Below are experts of layer 4 (counted from 0) of a mixture-of-experts language model. Rows are named router (the router's row for the expert), up (a neuron's input weights, with its number), down (a neuron's output weights, with its number) and show model dimensions 0-255. Each number is 500 + 40 x the weight over its row's rms, rounded and kept within 0 to 999. Numbers have three digits each.
Before each expert's rows: "comes before" lists some tokens at least twice as common just after its tokens as in all text. This comes from a sample of Wikipedia text that the model never trained on. Tokens count by the router's weight.

# expert 162
comes before: " the", " his", " a", " its", " these", " their"
router:481440527580543581478546453512504438518494490510436475448416467527506434535512436527532460481532488488431558519572533484498457481470550456457531488537543436550533555523403487462524523435499412432449486480455539470468463465545507467465517444593569470507508499492543450520532552509500476551436609496488573530458533527524541468494460578497562520469469515466430473555479495561467533486540474487497471486491491486479577455501483575413535465451560449584454530502496484545490585503497516471519510486486442500485483465437491517471565507465507510491556510544567493544569475420476572496509473478521521495502543542486526476489552525476494447530477498533547472483524490539531464566512515583531472501540530488564499449537477558474510485561471499491534518546492525516464458519561443
up0:493449493489519480505521477483459518542488564501508526481504496602485469471477445467504469484497523465599493461549545473479518493492499550562543601533518542487508475580530529473460487489503464527528459474503529504515466523549486520524516474484466558466526474543503540518569511500419423418506470471486496488488586461492544581480519478444516498561462431500529458469528514522477543482437481486518562459532502515467513487542566485453490576514506534587501529513485470494512431522406482549460557416498578480525501537523522493545579471417550515519495527532513483503556490458403534532486459461526455527530541529454515568549532528410396430578413526516500569478529509449485520496516515459502550480494486537495512465510570450483493450495472423459469553435525567527541523556507570
down0:496502581555473486511510519489536527541523508531501568491507550590549442506477576536565483443522542496506539504423518500505471547517502568505447449506535464508507487523521539473514450450598499577447422550503511505511465485531420484434529429487513507498562516472518472576539608533537538526537478444514436523549508470502572469472429497527501486485481479615527542493552467523465527488499523491524482569498516576542526538489504499536463470412540516443492490446474490545531521529500507475555452483451591517537527621440490556506604522493527491511559542515488480472559424483451501508428549563478542461532504487543477500494494500431508417482463469507537497485462516488451490446513491526435476454526501548571457497486538491482529573516543551474510508488511562500543473550500521

# expert 52
comes before: "\n", " (", "us", "e", " is", "a"
router:487502549460511557472506452457570448477530416441514543472561616561525479437514547491459488442503424524456510405457499460506525538537563570515476457414473502455543515525564513426492469505488491412545501460519455506555521522546450477529499533465445547538533510478483543506520498508449461535539534480437469468472506504447498460607537516528577500458487524524527571430469456519471547472530485450538515503493469495517449471451488432504466469527515529543428556552434432572510501446526550506493505472506523410551514500502553552483584505541474456427453455474474505462555473483475548518476451451523499484527540479472536516499465470470410487488495491498430467564541554478457478476472527500527555501432415529467493524502481526510511487534506482507509462435507542450468503546458531
up0:473482507470468535437495437442516516424548442434468550521359548500455519494492541489526473447539457383496407472516488497501472476515485521515496501515524484538514543512537452521495541523417513487545485571494533530483548601580511482524549562449501521487551495472454486482472465512469513481534446473501487489535484458428490501495495439491490507464418551467494447500507454507450523435506507444478559504519485551542480475463557491540536443564475480507513492472449551540469535473531490509528503505532503543459570452541456555485470446526500522450517412608452484570479542589513501539511459497449492468535508465458539572470497569577500495544442465507459514467601438493521528451425442504525538515502476465568511482475531424450462472493532492527485445514447459485462516487514498
down0:528463510524551488514519389526575541541457463508455527436574559481464513492462563501462557516502520467472507522515474480483479519518594603523458473536508478462518547523542511486451516520510534553440478519551455546549491540440522446538504447508518483592494493573501474466527561450477464508537492492507509499461510442464489524572506454456518485500485541518467513454484486482499512507513457538554468518551500512471553497477424540518447465484503509507511543528546483565557463512524538526494486491565528476579473518533528447489501497495463472415477443482474496428601470531455452499444471500492453540530528524553481544414491489500450401514392500496550539445503515470506449503551408602424538497470433524518563605515502468477464516548504482482548457440480516477434525491472442

# expert 67
comes before: ",", " |", " (", "\n", " de", "e"
router:535502472437532514484457500472532455519508547473534548511514491558541418545509555462545445489492475539568560476393472563474496584510478548582500506544476545420522518457595483470476531522476528448480472502547488506506509503446471505513461453493461541500500500542502486475530511506476561520494470395519561509514608433493525521523469481474505495453495514485538506466481526511549496508451508492559557478570458507488532477467486435459455494545493553500468496571451537535557453465487516500488596442480568518495477510519529535481584514543500466464606459508493380488517469443477461541436487556595526454562556457447467497477440457555446506540458455551475499500539517503525525513539523493533566476540439502530548514505448505447507535472559483475500481488535465548472452555463423
up0:452491580478488475479548538593479511471474533458466523517540456522555541422482519549536551550504490510393511447496499510463416555471512488540543542435471592485472506503486473523491453510454502467490512520525525578524469427515471532510504516435478538416514480507503406492509497455532488548548475519452504511503420451486442493557437546446550470487581543464508459519526505532519452548487517465482533476546527454518468558495502590491540423517496462523527533583510431510487510557479531544547520499490514469565580499453541537543487448530486547469479556475565453435567464533461467517514530507524381513551474574485519493455422500470479484552482533481480557448534544510451581491503496535500513485484458556596514443502543491509486518498502494526532518527534457530517583483485446
down0:489507570447529479467460437527556402480495444551452523413445532494441533485505465479473486498497517468470451507544483492492499493496474563494384467477530513503477499519429471422484460489551593515516411494463405492542435488530525453536522463549442533509463503515504470503494471512546551486576500473500545491490489515527564527523445546603520498544452445519520528529518468449475503523520466456536498523453533528461495430598459577504507436476515537493507547484498504415465516524440496591533457515492555475504531510468505439493459477513473398512536522519534578468528484520528530466527555431471496551589530506484471505479466503468533548550462527515550504444542529466523520541489521415493483468523582559534497520586465504463524521570487527485588524470484505479559479513505448

# expert 248
comes before: " the", " a", " his", " this", " their", " New"
router:421511559482453586442528453536501426486525520492492512470446531586525408540536582527540459576554463506460506495589599406533490519460480546511492496512564560512490512535447505452466498418527451459491465480446528508469484436526503456447464493511476520502523473525516453511479571493511561488444463478503601504489566508467530501524481552516501536470440456502453528525520554523500529407617466509471461473488535431473532449491505548484479522463578481529472535485481503541501553441448453452597466469508494479465473449484507561506565531515545545540552512539503473487613486479500534536489471538504481505509451565461506442495517466445482458557506498515441530500480481487502543535407467539544488504502510554568534459483480559466493550538491520478492498548510532547486505529495489
up0:468504545505446494476432534491466493525524486429529497544559514521432496490448520471538501371502466537467540463517561508528536515497575482478520480529516477507528439558443563492521450490464513526483538491504518501501528515425472479455490438510478524429541521492463481441560485452524524470494527597423514444456460481527442482473495529555493525404501531526516496478438480542519481477497453562465464511535570540544468518438576490441542505540418490439466576518414510472531441521473579477529493452450519485508479421503494466553520543461498419514539508495500484542498428465525536531498473523556627536497437472530467545516544493469502496528546571537413537486428534553536513446534521576506532512451511527546510548540484471440441536514453491534514472456507519574522549517483491
down0:517499504562429532515471474593478488502566488511488468498456524523499557511462459519484510404409499600507540494551568514519522461455552538465623437497488491475433522522479444462514528496528549454488562531457410440561554550416541557496447425436489517540497488543492537502451565514464449519506577447474474557506485529530518463523501490518577462526480527499504527546422472485487452488468441450573519489485470504452457520460514481495481460500447475535452487453494414564439520479483516565471491519498550497494561537455576457482494516481560474454475443443564504535502507443526434528435418478544462481474479471467548482473479487482509510518527487565509499484539471445531479508535427493476537514416463507494505505530482482526499460538544504523486577495508536561508544526495577